From a checkpoint of a small mixture-of-experts model trained on Wikipedia: 13.4M parameters.
Below are experts of layer 6 (counted from 0) of a mixture-of-experts language model. Rows are named router (the router's row for the expert), gate (a neuron's input weights, with its number), up (a neuron's input weights, with its number) and show model dimensions 0-95. Each number is 500 + 40 x the weight over its row's rms, rounded and kept within 0 to 999. Numbers have three digits each.
After each expert's rows: a language model's description of what the expert responds to. This comes from a sample of Wikipedia text that the model never trained on.

# expert 60
router:476467524505489432514494527472460491544560510429433529478489505516534436476535487498467508478459468504508521547477483520480537584527459476541470449530539492591492534488541395468536559463594537508544513425463535445569503519541495555524455531522434545416538497495509454558467546514509522487
gate0:465539504487547525521419503540543479396436481487486547500511451512481567465546435505540525559468444438460523495548550498491433462471472501493561554491542454480487495491535519507511444507529473496449497494590500474508509516445494467472603469412501590510523509461563536477532493561529517504
up0:510449492466479429505524470525481574599585486518510475511495552513501427566457503459452568468510507547506538482448487514476511476486481449517486478512496461572484493524415497475501583448502586520498500465453465576500489519553513508536465544562480458546535482515480431500490581417499528501
It responds to: Head nouns and noun suffixes

# expert 26
router:550441438495520464465497532475463395460519515481431528493533486524581588459537517455505480594579537462501517567552521489508536464487554451461494491483489498499510498514420534543462505496463534427505433543497515534461437445488471558492566525468530507521479533516537454526517464552462535481
gate1:490551441576468530506572489523481522468464525492471447430546521550534548487485551513460544520498482524468505532535460503469489475459526519430444507503467572420479509538489501507482369517439559523507513491546545524498518424549457513503533470468481428520510609522508414528536503480504497481
up1:472464536453498491511470457459525508547524441476537533541453505490490437548510487532479459452479530480494478496503527529534506551540514488602516463536537415574513491464527492463466594485588401470451519534457462504507477578477539531532448507464569529488534403438519543485506512505519523548
It responds to: Prepositions before dates

# expert 53
router:499478539569398447493429478508472490511527495481458538534490514480518490438587480507475564493441537473459547530469555537469554545562465478487497529459520499568457531531510429496481472542574550529467499439476526487508502521468548494468535495466442530412588460470530477551487565507452502462
gate0:469518505475530532426512515535558508506485502498544515515522559531453445454450512537515462525613507486496484493535529527542510376393514501505513569492479636473517473452484476520513448579457452479426474511496530489500426499464497528490495496526538542507482537521502505572506493509454464514
up0:505444426453475491560511510566447478517533514425433464538437435522526524568544429574531497502516486536558484490519472530497504510414504521470466483495479467515548514564525587432520528441508499503443408508521512518474448453515521473511464475561524512519499499573512568550550504503507520455
It responds to: Past-tense verbs

# expert 24
router:528512482478407532512596490537530517463500489468555485525501537490562450481566522449479511540401487462516550481455521472433503526445503527547507475528522519518521480491465501451556490464466551459429475479460422526535547544573447535477446503421474530493566529511538529561516512444456504545
gate0:472429495519508512535554437441454427517431550458493551498507489526477546464494444471546445507529545515456499472609536563486513540517424471503569524495450541533472501476482429477517510587500515543449465519510510436519427495481490535496599455504516530471493488453532535513533477467524566481
up0:508560459529514513551469534560645508500542465548516514479573473478485455473490541507542509424475486476538452536401433494529520412540527440494454470565491477535435505504469499504464505476532486457511519485495502493494493496452526489481459553504505477512519534574496534480435426549472490580
It responds to: Mixed, CJK bytes

# expert 4
router:517450511565477465482526483490408407505474553508460490466507475525555572462489554477570459569535572480402533554504541452558560497468566447463492555486550485488499495488449456512492453500511544461531442530522499511439438453481465472544536515484480550528531521497509483506448496531522540558
gate0:540476530522470526431504460542455480446470520460530448501518435434481513566515423510481528475522466518440510416574497528537510495464445488573465421500547542447501472571473551509517457560532504463473576508558485462522561538495521465452525498550480521534533545589477516524438489469529482520
up0:528517483527458526561465503570477526460462513463509422534479423502462427507513445496510487508516491566498523458518487498472492564471438538510467484469516552482531415485502538428486473570613471512535551471493437524523535566406510481461499575467490503513506556498448565534543518552530476496
It responds to: Prepositions and infobox fields

# expert 41
router:568466519534507503481510549451479497462509521563557518526481514458419510426508487537455531515476518475416540517463510505440515508495462468545468461490493414535518546484478488561579538496545524514551444468497537497546522488504474508501559525435457435540555555480540373504519556441472509454
gate0:509531490416485479510497529500543489536455495493507505510489514496497538579520484433529538512529474469485527534491538473540565561618513447437498451467556503485440508507525534489423521548507522535519504451492529565451561431538495466507471519475453584364511483440471512484526507476519549452
up0:439519494467461495584549521491578497513468585443545471524466529530478487520487500458536520518480527460507452481555508513515530523569469486539515531527496508436444548472521583511446506417530523493519471513457493565426526492514551489520409506464483543462488420405442500564555514457488479504
It responds to: Headings and infobox labels

# expert 27
router:510436482511522450566452553497483450459507521563532547549452483506436533453501473523501542486480557546570465456520533456438459463544447463503519510487477444534429489484551500457477558479519481482557549505473526454495529488485546556572547509436577529426479460543540502517423515549495557481
gate1:521380546494491493496465483499506494544537493524512516520435521521583522497519561459512442500472479434560511462484547545511526509530503510541461529495483436437472537412469417518526526436478512564542504475511442506455533525523452496462501521494484571507538504451601544474518531606539488503
up1:538535534523473471441502480484519563597528448521522452498407444469472500543458512514499476525507531522490451464503512476499546526522535445444462470527435523515472495500507515476512521525513478477566506489461442371564502548571588485542470509611489515475515459538490554484503529563544490481
It responds to: Sentence and section ends

# expert 22
router:483482503470519463538474560572526509477562424505497518492465543475483412576532483529426540477519445547494520557459497467455523550521457524554526474481554401577475487535509452420544494473541487552542516525532568462512490454532484515531506539543444509509447502586447507502510498535496482439
gate1:518449513538462456508537442545498501442602473478555556437480531514532576469458458549458451582569523482584495435489507502480526453549496495533479486559478500451522493427547482476548428448454544488503527505469504542510541440475467539505502484528523498441559503490538524529460459491526443546
up1:512465551552418477459578448531446517473537489491556572416450557504521514463483420559475475576561514501519485436508508558513561496532493499551484464514453470442533487498530451472513478503409519489477524474484499550541508480437505533541447458541480479463518549512504527569458512427490530534
It responds to: Organization and group nouns

# expert 63
router:432514515413534484461439415444569484488489488465580498551464531520480479494482464539465498456503454501444473503577553498493459506519523520466470502463465539490515558529498525528483508541518447491481494501516507536475581445477587479504533526507604501503504408508535591469561475460535531446
gate1:537484499493470543451520499529508506491500525513583379509496566486465525517461536533490537505479467531386463557467471475559501476464509445544411492456502437554516525623534488511526480557487529543476499465476484530521471527529458485491510470495478555517482518426455480536534454544448435527
up1:465452538509485550513487512498538528561549553483543504525459550538483514473449439478521599461461523550475547567493501516481525500486501429524443527444520562486455453530491492498496461452559538514429498535533474577501414594473486471483521558477500535493533481467489515467504413455424458542
It responds to: Prefix pieces of verbs

# expert 43
router:457515555543494582490510431476482479563473499511551467495468505484461455553433505539423467437559477512479536445464478533518555549544510502501534514451511551438488508512490551565481518530455487543560549456579522559423493459529497512532449507503544565510502512421431515444525493451506441480
gate1:518466467530468442568530530551519405490452485506394537513482549530543484455497562497559464534511506466486577479544494504509485532500430491526462474551498470417477528548480497531504508536508495496504427429507479519537454457506549526589544415515518505508439525557534467491442569509546476488
up1:492472555518521501441463506521464515484525525449500453498529408476512529541538400484460536489504541523529495457474539503514603466499562518381499493429495516555548505421518497490562469472523459478508474542487538503499542553436406481449467556459487550495525528516505533454543457473480500550
It responds to: Word-initial stems

# expert 14
router:470549553501463545513506510494514559535463504496436457483471511480463488498439441551483464450442515564465455464523507472489456515572457557509522595448539492406525478508547551495531467568493544514511564449580546486526561538538471476491499491516472503531521447457471533489458531458577417500
gate1:498466467588519479565540476517535520451507501513438450486547470557519543514540547385541446534459453449451521543453534449422526454464450471494535515564511581492540466490491492487540438497503448491503476561427423535460503520532505537458531507558554477535529488524477525561506501522519500500
up1:509499447606462441494530503582508513510542453536453443438498442545553499533484485428500450549495467462499535510428524462490511460485523464516549539458501531457563469492413506488473425585521446506570537558472516543427533513531481557459553542508527531490508507506503535512489521504490439532
It responds to: Name-initial fragments

# expert 3
router:463564563520467490493472477509494465543467503521486504511568532573559459524425482515541509494433484437473585423494515456533481463527475464442427534510457519471502506508462454434493525489468511485579545480545532555492493516488519441534579544542531452521557460505446521528462545438525498584
gate1:505460434494493461553485532516476513491514458540500496474450539510543406487542443522466432445575511565578460489512490503609479465453495528547509517480488551500565430530540504532557481476553521546442421561450478559521491472482519489470512489492436506535448491546502534551432500494535531468
up1:485443511524555570499506488439456452462508493517572479482471425557486520429559545600481526499548511529512466489514480508464518460562480466579493511537500429566526490513493470460532492541505535519496501451546406459530478414505571501458528471452454508473532534495501511525456557480473463418
It responds to: Word-initial fragments, copular openers

# expert 7
router:458559571526444495470444545445449507498499558493460438482502551503530415485424437464476534491553472460510500496505494557502464534510445527462575573515503563432476475499502460438527522526471547474557480531518577470514547473510561495510498490460529584516544471466524543461505509455528418508
gate1:521480512510426504436529551455551553528548533509525438515470477441495551476473498554525519523395546441445454442443512450433437528393527490530564490532478532527466493511498478476521514514485470526481525510555458527437513545512496555518509447512488483542537566484475471607551514493527497513
up1:459451487483589468480508606526466494435530526488461478478456576518511518514512483515495523462500416476473453460498461468525497496501518486567532521411589551469508458476560535477450495481535485509477485572491487538453514530492446577475491606510518536485487590510513457485446469559495538516
It responds to: Capitalized name onsets

# expert 10
router:480512530508556457527464482495448446567506472550474575471480493562445536460434450450585475509585444493480484461579456514594533492526515547481533569547521489482482556432527498513504553546470494531495502531530555540473501437444502435531507497519495479534495506461452482485442549487477544444
gate0:472473454508501487551475529521549417494535510474475431497457584493456488534539472561533505479508475521479510443515581520479481555567536483457402531435522443510562521453521589453471512586468467462506562489543503510523487542532443539460502498415508516491459488525557444494468493484447511530
up0:445451454507509497515509491544510473495547542446434505485510462521461521574499488505488586499508509464435583552514583461480482503514461507489440556363492515541516504515496528476461491496513484587479519479411546535456495511467446523480576519515532481512554472484504463503470493522434486602
It responds to: Copulas and separators

# expert 0
router:528502518463486449542529527533494471452481505481571503541548509510459551553531541442442550539506450564481428508445517457491454513563509477441562443524453446533560515464563482447475492434484461518580460491504495440573499549518564555453480422440518544480474490523507502478455542475473498480
gate6:499464515494445486391483486443486497439496585494540533558425563563504449491517502509478495504447479523441477537524534485594477530413558559461484480448520426521475505523547511555463516464502439546510526491453495462545569486510469472486471525489513427464427494512508547518487525500564533491
up6:440467466474452515436499512418525499476531510461470584546490537621518479512512484499480543475487485533449523522465485473626507527447544543483500476498510468483531543450564516554505483487467521564511462509487504486516553513460457458480515481479550471437416534520510490499438489411553567525
It responds to: Digits in numeric tables

# expert 57
router:430423539535500455482483496521436454544419528525529527463508493459495567469501494497505435503529536452525432508477530486528518497548532520477541564482534553485461545440446538498491528484479575437524512552488529496418494451519451542539536434532507466530561464444557541580490493485550473576
gate0:520555531475476485528425514496475434513482471537470525491491548545514510420445604466564539446512533507524516416449404479432470519504492464490504494531485529558488483517431510513522557576539511514493533490459503428477468515481516517500492460449444604459502481558528541504488583513526532508
up0:497544525451432539392470508540477476508452525423511525545441471557430534462526498516561582504461509500510438471475526522506440502473552484503466507489475506459459492499491536502565550524508493548511469511479535449455493479432479453517474435514531457533464481530506514428564469533565610545
It responds to: Infinitive to and conjunctions

# expert 38
router:497600542564519476465530499528513561462489441471577524530520455440464417587465529547457555503498526458519453427493507503490482487501465503499526529569491491476470478509542489507606465489565481519426575510498552461484450525506466503436431461469439474480539491508464525498465488542499454517
gate0:512488541422495573532470501523491493467573463445505562528425518535538552554543456509570474516573489494532486541526456537477499401471575485513464506447516488486510473475429438503453518486453487485521389523487516456522521482492437505479494547458567520481465551519498567510494517561467447476
up0:511509547468515488391566509394540468515467453466478487497437528530457484499479522460520512476527518539475571541520410441516460511549507521496494503437572545434503405522516484521489547510513552543558548495513490503493465503515542476525504570512481494449555483415502523577514534494557480450
It responds to: Personal names, surnames

# expert 49
router:441505559508518492483514479461494494527481480492497453559575527471463474561438428524551511455491505442468475430534476448488510452491515467487519443441480527466464514498526442483572534528488490501517483564560530455532418543477564502510544521565560554486511499427448494465533560511583477586
gate1:485516434534495503583547561505567477476451553468464520483558406438436546498469510489516507501520544547567542524527515541463470473532432531486498475499471462480446481570542509497459500466548487441427493544505521526551458387536578507524492518505488491534478451517545477473499511503497432434
up1:479463441474506500508548501513550489430439577499471501498525465506447476456461472484550593480483559529494538504514530512484511526528490562507587510468447451505445468584477508555473499512537553536430491546525525496535425412506574445488524524553478533486481459479495456475543584503519458436
It responds to: Short word beginnings

# expert 35
router:486470509408485466502517544507523509511504427539529450488424452486482466585548507530435540492488495499478522535454404484528541529512477500576518444514512462560471511556513425471513531497447486568521539444439495515568530481518536466530427519573441493511523478571488495509537567502567478472
gate0:517520509477563518481462553544545543438549495447507556488467489502426485534511496472526541517461575421467562519493433437470563504557559533443449536470537501473484442494531503441554464499534451435509517555511587453424518485491450496505536491496472585472494475493497519495491432453537492463
up0:506496538549517459384426518484526519572534490516523448514454453463475458540545471490484571472490518511496532470503452405536561505483494511469510570512466494555485569431473520461493495495516509477542481513474444507541507506401412528474513490512462512466530444474560495505531516517619468513
It responds to: Common institutional nouns

# expert 52
router:457545496533572552530483425438504496399509506560501550455453578538474520471448456495489483530465484516456438448512452464566481511537521571551512457499429564504535574485502513505456526515524530432554497497513554481503536456482538513582476506515547444469485444448493513455526470488484553481
gate5:482541491474449510519486512560473475529544499490507504508474534398481514475467472480448423465485467412551521544532531498522491511515410508488456496502566464523505508554444529470515486467404523456435527558510479549478507520464499439541481480520434499601550552539530538537426535509585485507
up5:398530469504555475526460493480496402405495551444492582533515524532490478540495433515512491500462436531497533510501505518553469537528532485449488452574527527516588561477499498492460516487563485507448538520564502529456525504512491581552516495437570449529476517451437475474501475518438501520
It responds to: Quotes and non-Latin script